config = dict(
    num_hidden_layers=14,
    routed_scale=1.41,
    router_cosine_scale=14.0,
    init_std_router=0.00781,
    lr_router=0.000287,
    norm='layernorm',
    beta1=0.93,
    batch_tokens=[32768, 65536],
)
Below are experts of layer 9 (counted from 0) of a mixture-of-experts language model. Rows are named router (the router's row for the expert), down (a neuron's output weights, with its number) and show model dimensions 0-127. Each number is 500 + 50 x the weight over its row's rms, rounded and kept within 0 to 999. Numbers have three digits each.
Before each expert's rows: a language model's description of what the expert responds to. This comes from a sample of Wikipedia text that the model never trained on.

# expert 0
Description: Line breaks, heading markers like == and ===, and sentence-final periods at paragraph ends, especially after biography titles such as "German table tennis player".
router:582440532524457509525563459567525462543529578461515454443495467504691453437585498466525474462430486458506513545427420533452483350576478437497481488506514540443480472512554474489460480522462492437455544395384469520431481448526428483423584475465442541398478523554578458498497478454530471515501553437570508526545477571455494429514495560556522440460566518517485459499494522510489568544449
down1:445506427438471559531554501571483521421508504571523588505531521492404495414513485484496495607525530411520465470557537438481585533478502579458480510459521528547459547505489530541502528525546447580457487478469517530518463454419468534471434514466512506565517350410450476520473432432564475447592450514462482488451527525497414549441530448492431504686490527547419531460566577529499549537533
down2:450457497417416436526532561404511557581419511496452503493374526518529566549478559482520481525421499471474582497532577475526550568388534464480472503552468468464509461547518394515595437506522497509430519535484481577400521498513418556519522506469485569504448515586470483459476496548472441410545500536515568400471533475541619527447445568555513540393488475492466558490575522485493583526490
down3:515549447458539459537491552493410533525525494425502539629501408376507513455527510668508562443493534549445546543519464442503461545482434483518568478506534512483497422605447559476555563498449467481547499442507508531511592550492486538574526445588464502465545421532525479536461428472386485492436495497519528544523468551413372504516523516497402536422474494561541475508470526561494509424513
down4:501513436496478512483411525518494531547463538577466407566510577504479516557533569516590486480461518543386459580520527435562521504510524484431506413503504417521572455545457527590429562532493553455526597540487431476519423522447502487528504421481535478527556459533454624556490527497601455412452460484499438492458453554453495563472386519527563496427471507457502555355480520576490531502464
down5:496475456421497483392534516498457498523462586583473502530508434437491590416501463497432547538493521552551560405544396452521570529534545587496590476451521466436549541437543517527532524440651473508565459579513652546489403522431521474539478504466510552445527510483531441488439526591474538504466518483479477449487465495559536451516572533534547446492480415480501501392465475529532501437472
down6:490559541494526438452402529449534515486536522551473517472428502630629464548567484528517461427524466490522479436507485438465445485521533472532518493493450490547520482511484461595465507475389483456421396494487558551478581435516470488570436474498521503434416573491534519477530523460541536486513500549546466525588497437520363489451552513517444528563625677547483491483503501430543516467520
down7:460552471488491522564524528507444484439510496439538562412523533469567468530460527519538549464445521526514347452496507439464493370482520541532462434539507498583493520519385532424584528452454564469386468457459457512509497613570439458448510439446550541517523547592383475501514560510505493526481549476471516547495543491474421497502551551547552460524616559433520518522434476544465503468615
down8:513483482469538498537434461511444616405569517508490470557445514416543450451548553493419489562473502549456484555571600518520566584509368501483613540513541466580534555461454431511433437439483483544476512462559489473534520476525510549465559458545544452354462444458481494390489556508513519476529498636508421523388547552500495514448486547458502500529499464496525490507467479497413552541525
down9:487497479522450593538474502508500494519426545443532526499587580412504473441517550433381385470518505511557400430397496533468538458566561501520453560539557477515529553531453528573515483473539542511497436566585454478445522449542467429463493507530578586457523396527617390538559499482491455544469488453544422502486398530566569535504555606459491478479506523465483450537479512476527439511480
down10:526470436425473491562400453436509446463517488513592470465452524556620476422412468479624525544444520418455434592439486482447554565444493547539571488408499492468493534463550537510497575408545618458476538493431507438553483509579490515496556450465482495442469564443546520448535596457448458509521615490540549459527516525513472473546525553500450532495549533537467582554498472414468508494500
down11:543599587510540603504492536524505475512474485525464554513534496433620470542578583590526539413425535539464487415486523493454494466394445521529489523479554438507480473470458579396575484429521412484541546485489506512449534451467550604419506502517523533537482523504420487514486497482429521521504445561515479389512428524532516479521558527610480451429509481452553459421509465443473523397604
down12:577484526525501472483516458416468576504542409442579536498500454376462508547535456520481540577487466481489591492507505528523481521497484365472490449400549473477478394538538554504458506420511525509539427566491557526492510540520522554545517480414404445593563510493573495541459615476482553533525510497523522544522581546490463471419475421465504446508431523545508561370436437540468576497588

# expert 5
Description: Adjectives and name pieces such as National, World, British, and endings like -ic, -ian, -ary inside institution or publication names.
router:419429490402437590587509558405489510384484421499520511460474576403554494456553556496428561506445407588555523545494541550538450496527463563511566522506532471534438474580496462504425414521540514499460563491446523484524512437450446499454411532537530449585507448361555464451507543570550476508529480564555479470429488471547458532551512471441509440557498500540434484491443539564508514468461
down1:538518492584566470535530448523502429514548528465520547489439473441504561412617455432558467508422437473411520542566560425505437408539490484403447517504449460521549481521429532468463456578515431597597522463389558489497527579524520519468560493401494608496496436533534517516447480495521503535446483523538511537432516498483639481523495543533518430603543494491490450511460432542519553455458
down2:509495397524560512453475500507516492520491467537439405454595533488504381497450457502558567530466489483594502479480433550485419534523516546484625506551534587416536547446531509573465518468430557521480549439383463494547485551551529478546556574461478472416457500496419565455547532469408537539506493550336508443455510532493522542579502535468458508537514441551483475506574549438503438563529
down3:509505540494533497527473449454528489590409577480436526551402519597390492519589483473451500503494486519447373555486508477504491526521494519536471489570477501578429494533495506497528476457460462464612496521502423443511414523528501433512614425566496493478589526495453407556534422450411527463619489494440562479448553505532501565540504391463443525508506542545457572475596495532435519515565
down4:484487474535604515505507533437443491421529473517528473472458480473424526584473458424547407408432555569510458530500476494549533503514523651438469496484536491561502480512487539519549488495443515547550440508511464474493557414537501492352517463534464478440579456485529386464543482423562551506471530465580449527464519508518541595492632501498468400483535452572472611444481490509507560573554
down5:491478449517575499596458505531498428503528453527501568551581451513558543598434513470521556574471503542518430398528495528542461437483488590588527544458498523480450451434435450505471476548489491485563564476518527569487480584512509499539439462560430484505447436434453522480438545465489417525502610589432453522515506445498519443441532515457456402496537443559513459438434514564526523669440
down6:497528520458540534495513574469472486547479497537540461485509506482496461536438510466425544521522455554470549434504439479428579422519585462506515554558460449411413501609464478573501457490490455518534557484511517424454433411520425547566466379426603488499572534484606502519494510526478427587476489533431483556514554587557580560562469512493514419485527442526583500448493437367520485524438
down7:560476438514407580506470583503512558488509461527493466480466506496384506464532460536438488538502481511504455520464489482540498546613529528448432481451511555427393526522503475518504500394515565500486454487483435483595507447498528522468510384541494500381623473537521550544492414524575443532574624438513548522544497490534565478588550407436459576507499516436480472516452614567494469460486
down8:380483579529431393487487532533529430471452497446540497504496573496682455557473567491534449488496490497425499473571478480469516396480496602482629522476464531436523503524471505476389504481576351507546474546462494517491494452492534531492537470524537431475517457485486532437510534515485566479524482551483577477427567497479420512451528559465517508487565595514576532448472605518535495466450
down9:506498425469417518497537484413529474513526457552536525386567493523520476535513490523428482527478436564592556509511484432544404404563481567441561447448565417454572575531502526529519487587522478532425497512503583479475428477487523409488434480541566636397487626557444587492536465471490530518463534449492532492500492465452466540468540526481520405508463510483511503567537526545529406578457
down10:554547506557502471539393529488550502462437487444428430456489517496589534512457556540450515563500495480470570508552528488491575417498440461409502578446480523526549492503490593538466538427472488519434499576473479476527501489488429519435586613419550491513532523457468606511549476516458392546458429527561509506536482591479519552465417510426514558385576546503533558470526463431520428401571
down11:399492546652525448577507481508542372449427466534486487479544364503547479541505491558484539438546459470593535431555496570463546487491539498496491449464522487475460496569525519502424439505539484543538537500506489493476509499573585443555507486489568435540541517505384589548465547437414507578540494482495421419536461543568566526449504489593459477497458464563511475520510380448466496433474
down12:627487496460549473500516540515397483499498579487501439569611465444445539384454538428472518522491526513446503406509442511431472516453440540367597526509470605533461493408545473496491535503571484460546507433494447550491506549502457429592481501497527516517564579472500461570467578507604486494495449570472444520511463508509454529481554443608536543522439511481434472467554467570499497569430

# expert 1
Description: Final pieces of common nouns and suffixes like -ation, -um, -ress, and head nouns such as film, team, album, University, before of or and.
router:423446543476559455575495539471385499544468564529594402534394432499578506570610480458526535457526499522486518549484427499571535453539486463540460490470389484526531517504460476454558525495439505397477600533440561425582454505438500557523523576509466476545502524570537469468565416405463399445546507593510452467496489478402502473495479529495536458557456490470461521527398508482516467518529
down1:439472512460431395469544536403525519497478518524538542560516455550537494476496547476421525507555550554509505468525430523500621595497588508470472543466502453567513517427558587495415510539459570490535524423528506465473591515417505481372466607513465470550553424537478495437535439474427590555545490564467582501545501462521437500526466513464435425451493436574480469565542483503547409504425
down2:507502481522574466503500512475455506544614469525578534573500464415339494534603485523485594505482470424539517504524514463580432457489485491514542583507501507499553486520467560521493552425450528371559520468465446499549529510520471528607481526475591475494432559529503533495465468512468482469554465474540555397518432515462538407501553477477502376455575545421450536459522374531430517550527
down3:525506497557439505487401483522588539462579558544550511454521472479565538451533435485507469561506417462542526507469486432467493444569479471445519499550525523506434455450445468518616482557570489510477457337495485399457448506555404468466545466479611488580444449528476479551522498506606508532531517474410527532496504593503507528494562449503518556533544547451560386476578481571530401478453
down4:452525449584513450404438520412626449522600586499658472480545510544360527494481574545488446606487477602490488504441467419466465484483457541411522501544493527545530464553493506455588490498511520481493526475561526545537542417457500499534517542526540529417545481409387463458486523493446543506510502484504461443532482520545503579507509514463484462465521543462495397475401502476552545547488
down5:428506428426556537424540541563482445484481522442498476406463554481536594413512523483464524540448495515534447508524587429507494517505610520465380476608524486506643534473404496544467487446438402542495469518443558513459524430579551487540494491491541445477491579461526472465394587477564547457522459501450504396475566527544503566461489522530505511545530483505503414556515576472572504518547
down6:555569486520525421466517528467481486528500437547469526548583538449699472437501550533526445452570634499417597389532521487596520490489437574506464568563431469409459459534510454490588532444502584549445508461460505476513512462487475592425459496530513503451444458457462418541489500524481490535459548469516529432482485504532433550479455478439447560543498556489480543444530462510514433535546
down7:552528533499553540533524429477559434481499479345456547512471527562561476460510465514459516549470484497622430577457567530546507454493482600582458514427528548580569576515488517503505560502500376454541498510469534484482521613439524445477472482580550440432465428383392529521445494495496500421463527446462465530491497468569515399483533607470546558468539501515528485440476450460547513493492
down8:411458454465509453522555535506429555467478442494509547529572557477545492529401475569487584429499587439443482542606527527525539541507485527438502565485493426477544481475455482565418537494560559525462487590459451529561509581547466433494431497476513546519428532498467506582389572539468539436511499522476515459407546456436509515434375478544512431503540503603421450513516524503395506571564
down9:531508431465530534487500566514514494482501547529491475529483600520505391502461555588463446560539487489436561393470529459431585507526569462580480501468470496498586415480480428611441526473473562580556449576388489557515466489544462512528496474424498585453571456494538434514502556577535445438489533487553528476410433479535568395490526540478479453387506556509535428546491527442463448543549
down10:414571524559578545396477582490470541464417573470488539529500555499597542489439573498507510521508444509505459490517564508487476484455441475547483551553499483527475476445454509534479435430538536441494490684510450473576488470524468480477425510494505516514444557454589549465414515443474517442431506435609466510485577467613440500519544544564567569539525442535494482366479454454498504444470
down11:538494602447515539511469505475567445611410427444564551480447488476556505559515450452431419455584523484504569434480535556526486457473550494518406531477490397446466534507439550507538587596482447527410430513565466486501475535571525516501484496499578526523374501559472479541464500483540588560514471461507545461474504519427523385431533461417513539455549529554476565580457552445553500441520
down12:508547500501468572501606500440491527389482487602542461479501510598637561526509471546559412478484479484547561546473539425455400434461478528554451512513472552516447537551475434474545506538603456543546484554490519508506457502527475513536531477420417546521445456463478461477502469562589490472497480461391529495456380464504507488501491548427614545479510470420435533428549527571522413565544

# expert 6
Description: Auxiliaries and main verbs like was, is, had, used, prepared, plus the prepositions to, with, for that follow them.
router:468525489576478469427417553470635407457505486443283493462526409456608472443525461523443526423483521549410510484508514527497500509505434433436500561483451509496598517472529552507484486568576475485439519550521548454515530568517568489466449450454530411485490483519390562496493467522504523623541500417498476427500525531475525524512547523479498563525493452515523579507465477506474432497464
down1:546577479493505507509495471548430531505534489574495448483487504441524476407531471511552501527552522504517456510536409496533443568500591461537485535492528478471564417468478481524470547516532547520483456411482556431381491569519541565461527385547608463530527375400301499491489457515490581511561535523538522517480569510544432525502572537497557501560396481494478480407418534470520472494504
down2:449568569519558489574470527576544553564525518497507609478469436529369481453500503494475551457539471521527471480508462500503519554434466534605524556470486506524609558624529495447497470501458398503516384598446499531584510531498557555483434573444474499486505488506457500460518468542464523480497475471537421472486497465454456480510438555487432505449446484583358567508475511458586589490396
down3:520549596522474365502514463580445433480453578512402509538515398551562544549488570459439482602466376524520434477539537554539481468515502442629491510475475581506582484513515534474546428554445525452532536567448462544487422505467554472439503604475469464513485471532413504504501449409519486463558569458448539425600483509503445564496505515464519494521484544516494596448473432518482482493534
down4:488517537582554523419522452501670526515441446588401451487622456527578504492569515482454461468493494461497489526460415513485438574493505448494467488486423503476559508543419603549467488466512441456538463598488531469516553462529627517487511417544520493458504537520355523462469422536541529600495489455418463449480571526494488407457555510528479505462534530560531512534435483498547486496481
down5:512534490547445476574523536601509431480477481520530479626516508489358502578595456533477420455464578549439431429492436526406515542526504462436511513464531433451555437579550621529577509592472485460413489423436497509498579514563383423490474502565472460420474435485534479486518581563527512531509398492516473487547522497520540523508546496488508583455519454492496489516498470530487539518567
down6:481442564488493500515428525474472461567520503491448440451447510489568486474487554489506476509567478583457476465489526447575592447575476533384485476484436465574446502543425551530536476512435565496439540460462609554449502433525497543594532554485537492441562524466554445521478543626514493486465490520489460492604462406507501485505416542375534546479492460538597560511433543499525350557516
down7:589457483415589454490514459513536482596528504488501430485462392445538457566585401538526518515565450483543423601453458478476448514539581489556408473551479501530416399482522466503548503487547461550419560429500491476502490546453509542520583497558573559542512540505388444542446557422564496417524497424472438470515506491554498511416551524469536526532536439552484431564517483566456574496499
down8:577526396591499479490455516512586461441548512435352538463531399442613504446510508531368525465473490540553482468602472492476514490495519463434532517475593478512539507461504563543491455557555487519492440463508439531494564459527538446465482473450589486482515527494418538502392475532492614575571497453553506477544552564475516442575562463523475523415448572528512507526540473481439544483424
down9:525475450510541574447441579529482496439475535477503525576406532524408460423562442479497547428552522541490487489479471585378527388500545544513571530463504558406428485469448559409506596416539486461480637442515515570535486490507581526457535571550540485536453532503479512467427490509461518526489501459547391456516557479550488459541525542532506517464509503559400403529447547499579532448515
down10:555452372496484597497553603470631503536452501478431585492522482476539533451500496492463442432458511489479473495587532478502489466511485445522487564538485520457431503460573550439495478526453498371602424459508541479520550523490501427560481542490591510613542550553529409525505508492594525505542431508530494430563459559539428502418512454475577508386451512515551501471456438434465520558474
down11:485481502398436483465464516570532499466484587557485483411483491506538570546531451676570477569546467440491541460494501568452526498560541494494474499397477491465459536416465508579461527495495507493512526570561481602541579474513509507460519435467482503568546397493536545491507491554592428434455482459442459550495472607484488477452429556404445421581582485498439519430458547552547536478480
down12:429548552525495365515476416528435506470436523471474527547462511432578487537500586531453412583502507556440563547485509524484624511481443522513515543536461485570504532566530500411522452537462482478528490576538554487348437455536575519549512411491532537450527525543479519436429499568451590503460551475527488498445501449532579563471512538474515492475534390461570553555446384450460469497479

# expert 7
Description: Capital letters and first pieces of personal names and surnames, such as John, K, O in Oscroft, Mon in Monroe.
router:586499516523559540483465611537437470388410536544569394369418554448505431509441508498587516565569429533461444488468563423577534461446507511447526542435502469485501503510451457483582518448498418518583504447550449509532500375521559459459486474505576461512403495524571540449504490464489542571517545505505473458474510505564538490503366502503442588528494535544528510523526481451493491509454
down1:521546517472596456510484552484517474485391536471598485557499561559469394543465520498559534465545503593426492492514453604548588474556487513508482495523455424522536521501558558503459545519435442513441362467497468471530574462506561478490546525527480483547476584502454530419543417524527542524460478496398429407467506481527461407527460518405572576432473625521520475517552453517504427534451
down2:522499580494515559539435458460539457489482502431507650446487515449410475552494392542474437407380454496545458521506522563517461507470518434525480571568486461515495505494520540523421547495451474458488522442495526528494462545613567521502466502389454541502474486474450455489496533432548517518509497520500553515526593451491438504477469614550564607524425557560513403574488506649477476503458
down3:569508468474514508577505484506516534543546460551540562470593567470226571541470506528482532446474512544531517605448493432510516551494469463514525388402446536504505529607578477486534487467502492485513462535507510501438532577477487536462527606543589542454535496600443421516462468517442460499508400495451470459520470508455466461473516477506485541489549430521480501546478506452531465472487
down4:560571542409477543493470510417585567459570465483509562521502475511470543495529502564402451635565536428428504539648467534432472495568511548509450523405517480510508538447560541531552511551554436505503515577520452394495477418530494515513452443467461547429436485446530455481472491521552527466465491465486455554464527375514543522469552546510528413434456519466397456507501583505511567560489
down5:520506539443413576475558539585460428507596512471516464450499488493534478418463504441525422490562481471575531456573514564426559472401549481546505506550442450438453520432455472561539503496497432596553478520492511526405448511509495416535470429438552472591547565418593534552372497548460526479457431588516569464495463538578528540522479540563522497465519513581485441508549454444461478548456
down6:482469505561472488438486515400521515489519459538543536431553532456469564465580560480498463468512476472538440477523468570491471546471490539490598467443441542551562474497503480530555497492532534559456516488469510400551570601604509530582467456474550464489482388446482425492579502447526502555514425515587503423482585498458513406507486446382511413481495561435477482426533567610526576617487
down7:374531593509483471499609484566521567409514569512571591542482522491456471430500480500508507471476492494580463484528460549582451499434486490454550452459470458554535540474489455508533453433409400431520542531467412442427501485511457542462472493498459571497418446569565591504521477495510477520628488469466495500599557419593494497484430443524483559542585498508489571389528514519554542476503
down8:567544473575521490577504479573509421488527510464519480619505494376614438403514420498499405435423543474411462573541512478510434496462466522517500464542432461578532436577496501492470446542511525500455526525453572560555419500487569437434488468488547557541532518502540526467526487541499499601533520526475507539415517514482595423487538538515577553469451442509492362564405518463483479480507
down9:517487517475497467493465525478528445537586459547390552550460548530578443529551467442489462513464483456531401507534632487468556560420509399522537562464524437515459436482449531553543508523526459554413550530511465509499467500524582504483538504517452439503468469536484512509461682546379482526503467563509548457456585529531512462573409470455503566461488478522428548477497419446537609442442
down10:415437475615536440451548495591408520485550609524502565457477598519527455541459470396528491482509528449526453511569592579505532429508453496454546416481548491480514431552457535522471554533405429548486437454481592501489516511621549475555489455521551568541449495418494442499520562512555567453472434484537416470452451452527450477462511516505476514422593449480442540515547479576526471481509
down11:500520493447437487506443570506533546393539518588498478548396497521571559471514572479507494511499507510509551492503480453552587498415480463415381511539377557433424508412548519384469485444509530465545506532466515548513536512524496571537520600464492498480484529512530523535497387484478486487558513550551486429487461485592440516605480419510587592469541506552462459515579428443486600474453
down12:538456592497439461452405512523581487526503507539465471604494511486444415516488471538572575523506481606441506478466523533507542461435541503507478502524455520402495553566520537519420492496521562538478536500523513532457454440418510505454396542537536554502535479483533402461506555529477546509427503564608477531518654496380534469531556383539523458435450530475574545395511477548434506476439

# expert 4
Description: Pronouns, possessives and relative words like his, its, which, that, who, and commas joining clauses in narrative prose.
router:428479534582512475455408619559545563519525404473589514473414539463535497507491423497528499511493514532493487452472553544432566605497475494459456537562476475462512455515520586481481489517503497490438449491362553469444488515505481523511518499480543560520466422554431544497539476402569394514545418485464560552438531533389597519494454449436555521538527435483485447394539465443475550513589
down1:485457573530475538507513515489433491545489517559500483590432566502521447477450457582507571568440473544477483570364554569458484463508421492512511545510494486471448523522514511445465538398460552531520525603465592457393500506441482461486593584547564456514573494567425439505518491534440399500429499510520460466472435619518444522513561547410479545447606544417506513475472454479548542474529
down2:511520519437518459499480533453578547522313533498469502519493497464471545536494474575477465505387637533449475614497460504566516470476542497509532393390467541518532501451477464499498546484483526519545585569506526495495506453505594519385485527429485521461438484559503510488448442457510399502533438456489513494478436645518487554553539509533474458502533455449515488543577592452529537425563
down3:512492535548477613571510492497558550522482512508388504461532454533299503492366426545478560460468488482489558468593517534514480481534497499430505490458513469385484503555566554503582564477471447474506495530467568579499490484535528544508484461529540596418462488568517543457546540383425573517398410472523504458507481501429519505492539557446416581504461552461511507472529509508500526461521
down4:484560504422561491509497569518425575467550446542444567449387512573492567559379525493480547415490528582496566519556512452531533435481477441434411469525518526531539467474602460496560435451442525547498514565499464493513538477511542416509501421457535489479495500515556466587524461452540429543510488614511478468558464486453588538482436532503518474421397476548430529500544420633489548521507
down5:374421550465410432609573380460461477592568473474499529443470507457366497559611464473501518429467572476566448515537462541530534482557410479436444525514464529462425507518511573572499476607539472537456499439479523511547492577451472536444499519486429509551508486481652513456487402533479520527564526452474494495518532546473529545501480477474492508451524540549546483514544538436502559504518
down6:459447534591623499547474478416504446500528432468555504396474443488515508497457444438480395487504628494553580422508435533512486542522498509491530496491564541521526486524499440367504482573545466488547583513383535535570446517545443528456485523598429506470574509489485516398551519372556452513477505577479504534457562553589522465553483492481438436449506527512494433509539528550516527540461
down7:543570569531480447481551434540558524541458570560482478523589505465460427562555520458392376484519540463501454451533535575509519452460427478578514628481469530509439469461537508540568449619437534478452503526516502530564446483546486481557398488557542513363423525431545477547438540490547482508443473546544529405524429521515575529484479455578451519488475413431480460495506483491528533518550
down8:526426453525479474564500421471507472488495524456476388527504523389565543510469404410465485552473477569479477615548448571520532463611596509534585454486491520467525424536478470519553575491522517571552510485466492528489461560397530481504514440568506566482514572481564510477507440374496557465507513546523448521487502482486503547429445496453452449515549521577400559510419411605494507571552
down9:463540452474465405532441515495575501450478514403490384468488482556355413564479443498523510562527473535573506614497546522428511427520483566472503462501554428502416448566578473609553430544470531507534485449523468609487599498562439482575481526501417525479511400553500481490575531514542514548503431517516503482485506501550416632522554457508450512486450446508516482475547546507493505464522
down10:501481430572465566562489482394566545568505599454490457559537510531517455535481481490509521469482423471559474424612563485538477443401547454606527466407463483496507534534432488416502486533466510481423366556454617527568528474450534480445475564531510459547549568460495533546540467491566548539502514514418452521416474447490489458486508554403518467564421522540518452569571541478544541461531
down11:496454539464543498530518520518477476579577445480518504465491529588492446487481549537529461500480494519452484347485553388555452498435411524441521417506443429499499481384546508542487494501498394487494508513497495554558531509612466538487470534531477501508600533539568441494530482502538451558497518462530579478461572435545452385501644497537473479516525447547424518462452479483486629493624
down12:550484527473494502582501556508522498522517548464420541528568440485297410585499561485480490531484487496503419503498485564591499500459545501416512484475508526518395538593548483504461526516466480625535545535467418481515562487468500506520369538494486542463503497550514447445448438594484517499483456583574506442516429574570460535521507450494472376442549585479509430513457532488498534539466

# expert 2
Description: Pipes, semicolons and other delimiters in tables, tracklists, race results and chess notation, plus cell entries like Sweden, with, release.
router:556419550470566508501532497377496581551565512440508483562429530475517535542483513570438489517494506508493565536441503568528526525456496507510517493446440394510471507593408539474502468492521533551554501478435517508505486487501437473535473499493507509412530457456460499465458391521470550561530546429545494538603528462481443404549423337503504560425545467369597538440486430516570501424471
down1:485601373494525616463485495590516463501470488448490480531535449477377515495517565531464525448493534495392485585458530524467489411471541508530506544510430472529593533549473485449511458593514534450446596464536559485548466528575440494571537478573451515459534522502431509461537437502451581435511480484470652531553490517478581446530510446539457438575435494529505527424474464469483467560411
down2:440538469445510472483557548525596512510469571467552413549527569482384495588445433521604436422506515382508434530507452563498545496529557484478495450512494436515582462458483495565440468512567512543631378508504578528557482417494556575511513503488415484564561546482505551462545499564526380494563496498427483483455480426453496525552500516540532440474451419492498515500526446517525441555489
down3:549539479473545515437492500453488555463484480579448539508494400469545421491482485466514475422558418501518568572514433622513509554442524522529442460486464577487561487473431481466530491439380482547513546525464529522588485461565487601449425474546437594557484435476467542458481481521496516562526533489605460365533412525450504479455464566498503441513469582541506516538409574546551607479501
down4:507473564531511469527463508501541377604411475482451487476512521553478475580428507523474578516557450494536438524540497532441544526530504488445538471527435606433637568448531470458507405514440467493497473476525500505513583579477621484470554534486445562471527528565487508458552571465457472516484482510511483429516515519515488497492582638507478501421358474563443458395428493496462491560452
down5:561599464582549460509491494487441406461470446363527441528472385471412568500531523607530521494530542460463485548518489433524420547518556508427525536538461473498494491474435472464500437508440556455560544451459496493457561586463490516472516411510487533588471535473549507462579550463421564545583546388518512518453512516511525499487543437491545607493495464441554547578558519540390521515559
down6:371626448452581507549513445454436562506479539576564567474502540533501485522476523522589432654386577524500524497585567421518477487443554510490421467439464483491425446489523489527521440420561525499393458397509517569493557441550481437481460480437552540440549552521512494549487493481633488473526480512486534575524500564527449504460545486504438518501518470495504513447489540480447492484461
down7:516533548597520470478462414551546517483507491487439480593442515441395455476460527501494505527525535460511602508430402521490516437462462535538469512373506486499463433519456500505424475547445547543593464561549462496582523516503446544471410529435567529550620554476480597532491534512529552515596448425588490433487557474462489430468480599533449607514480468442490483515501509486542495388538
down8:561468468537505514532567512482516463474498521520489391594555522461358369540469392542494511414491537514508460446461453461485528463552460485462486521503479562493546482492449488588531514520454440521485536635468495531584503499598539576561534468469468506447548527546462460529602486630501509481455501547530556547486453467506423447550544544547523451402595509488489450454537421403457490503523
down9:501513505498481484482562464420463381528521445483442577521471500538458532538479488594506571482509422520449492490545479526427444473550511529612504471449525522470517491545540593511486495474484492449515450482450519622375458519529428495442503482434415533577441553524488534549512561610518460515466513357526504412543504515535541599424485443486531459397588476572599500502490472555540554484466
down10:455537463523561450447471447546447496476450455611551498523493397452431453521485505496497561392483491580573481590463399465539531465491478483630518490439569528553559486588555416508501461470494522491461483492481523445449420461556464527481561446472457502441527585445467539552422473565507534471435433419494526506580553456549486523508475602538527555433491515491589512502586527437507608511536
down11:518474518561559503537446532468498525555436566575455566527458504570614526490486505517493525405519386552524561429541499545496562459479545496501572536547463412518511481443549558426567588515409511463476527542452562381547471459478420481463522470458480538443449407461544434495489499482489561580537373477509416517552524432439458483488431510521503568478485466491488532541486615479593479461558
down12:543576530511460547591571526449591510472385506482528462500516420455534434529469490524602477539466460620455508485548481453477529578558506475538534491477471569519491519462548520513455418589493417519525482561566473473591497438462587522443444453542511447422501479534504536498593542516489517635553430466453483517481488469494526532431509481506453534425517402470436431362576515435480500465498

# expert 3
Description: Digits in tables and vote counts, plus prepositions in, at, of before dates and places, as in born in 2006.
router:497449551494559563387498573499521431474540456525469460541518478524545542470451479502557484377559515452432516429470483453355482424550462493520437505463483455521449510475409358439456530418470581574512445619529524529479527509475584459545481572473575494504515529531548496534504445574460522444516461593548500522479538569496553543497504468517502545421411482505505420538499439576544545489447
down1:471539473496542471495450448498541496503370493481481537491335468464527521520477457570463511560441438444502482489488499518560463471553436604528590539594583453491417532443423395574489448506528463489483468509396516544540473479508523554578448574499477538532477513488481492562522548508530448454456552476556550495563524447513449489538450565588433493496572420500612564559464519442509415565534
down2:502475407426566464428483461499473536504489527495593499455580503538519459472571458499564537503626517406492477579511483438475474466497602480637512540503485523518498474540532615492468507456482435505472474515430454483365441424460519519493483504480521462546589583548613558601512518393549479445496546553451469453485490480497462536528468447428517472494454544534481531541491569541427433536573
down3:439483527485537524488516499483495409497497553483556466513431507507589510478469545510462570459424520495486591479484478493553499592513470465558515475481528526587481400472470438523489488527524515407537461520507456390485450476581427520479473551428449543428543524507452523507548534537558489493451418476410592493485527481537489399588449514527370445567551530518517581689513589551512443490479
down4:576567508534439536393495422502516521535473465449530469579503420606459480441591495539568592454496520520539430555407423595415465437579509557454537435543454425599478504500507481431452478510518523550570483460486528499519519543503490548557517495431501492483513509535406445634605434464491500471487486497458515519517490514529420507499532457500557469466389541439577433552512563530462493453497
down5:462435452390454514513560489495358459476404548589495491640431510558626564504597475531557512483525467569474477464585451461497520453481502466550447453377520500445495570471566503526503548411473549465467418614511512482533545441468495524591556521466510476544447467571511518503521534442466497437507505516546526560532447549485540564542500417531544520506473490518529429494511462504448485425485
down6:498545505565498563488523498514490459461453496467490472501445428541320556535582449508505621510573461505549567532391422513578533462547472464459543407529414574471565515487535442514488612466508581555482473535384507484426511600500522406530477524465466445455501492419522505515539463493467518579521407486460552504493442475476513447475434516538444551572567496543544484453491532504472510543561
down7:498504616501445465509485515441461454572412514530507556505503542537596639410525471471554437504447541483494556501598487521574579489495499428481467564501478462385584554486462436532460445566533488470541479595459491443398513496449500561567418445465465603439482434548535454459531524437497509559510458468573571456523524469482544515478460469519451456506574481432584503561446462462545452508500
down8:469557577467601477514521532511536537485456522600506455503499513432497659504499441486570513478509426518524430468518562563499476463425540474440448517512471518534468467446462486537529450423420601471580522542494498418536484431525473512457551599531458386499487432505529520459580452519472515443596505488457463601493539490505493439468502514537427585614501423500454579462400506436493518460550
down9:407492486458502471458520545469519513411517483420513603501434479529467558454453516584484490493484441474442486496461444409469523410409476480458495532509610543483465505611579532532516482464600410591494381494421479521520407626529550596502552505437538553433437430529494557492460526560525536526486469513534591520479511514436513497569443528612504506502515552485467461486538561502542508517466
down10:498434498512435535575529558457463456501527465522581620438468470484494451516535509533474502551459525526546517471464478415430504476491543454511474481555510514505529499489538456440578451485453632626512479546609529465501460587499370479540572489462464436485463427469457501423428558580480436527529543447482568517465478458570440442493518483491527568517572485560533470578396592482537436427555
down11:516563405510470490524470408577522508567512561586490547565469595559459555466479494456450445499435499418473441542546515472473535526505428489442577524436538541548507610418525420476485581565515531452540526525619496446515494508567421442460567462554524512456437476471412601509473549509527418478510486549471540473478489583396412506445553453482527524492503449506473551462424516495615508477484
down12:528433533590509558487555442498449479466503476575551516485443495463576494456497504383487441523562439532505556467586536408487498459534499488460530507530510508554633482403534497595562445473610471421505467509545501461593400412428510505506499477564499498437487498374514504464487537489489541558546592432393509460505472498497567494520465447485522466620536529538494498397469517499497567522561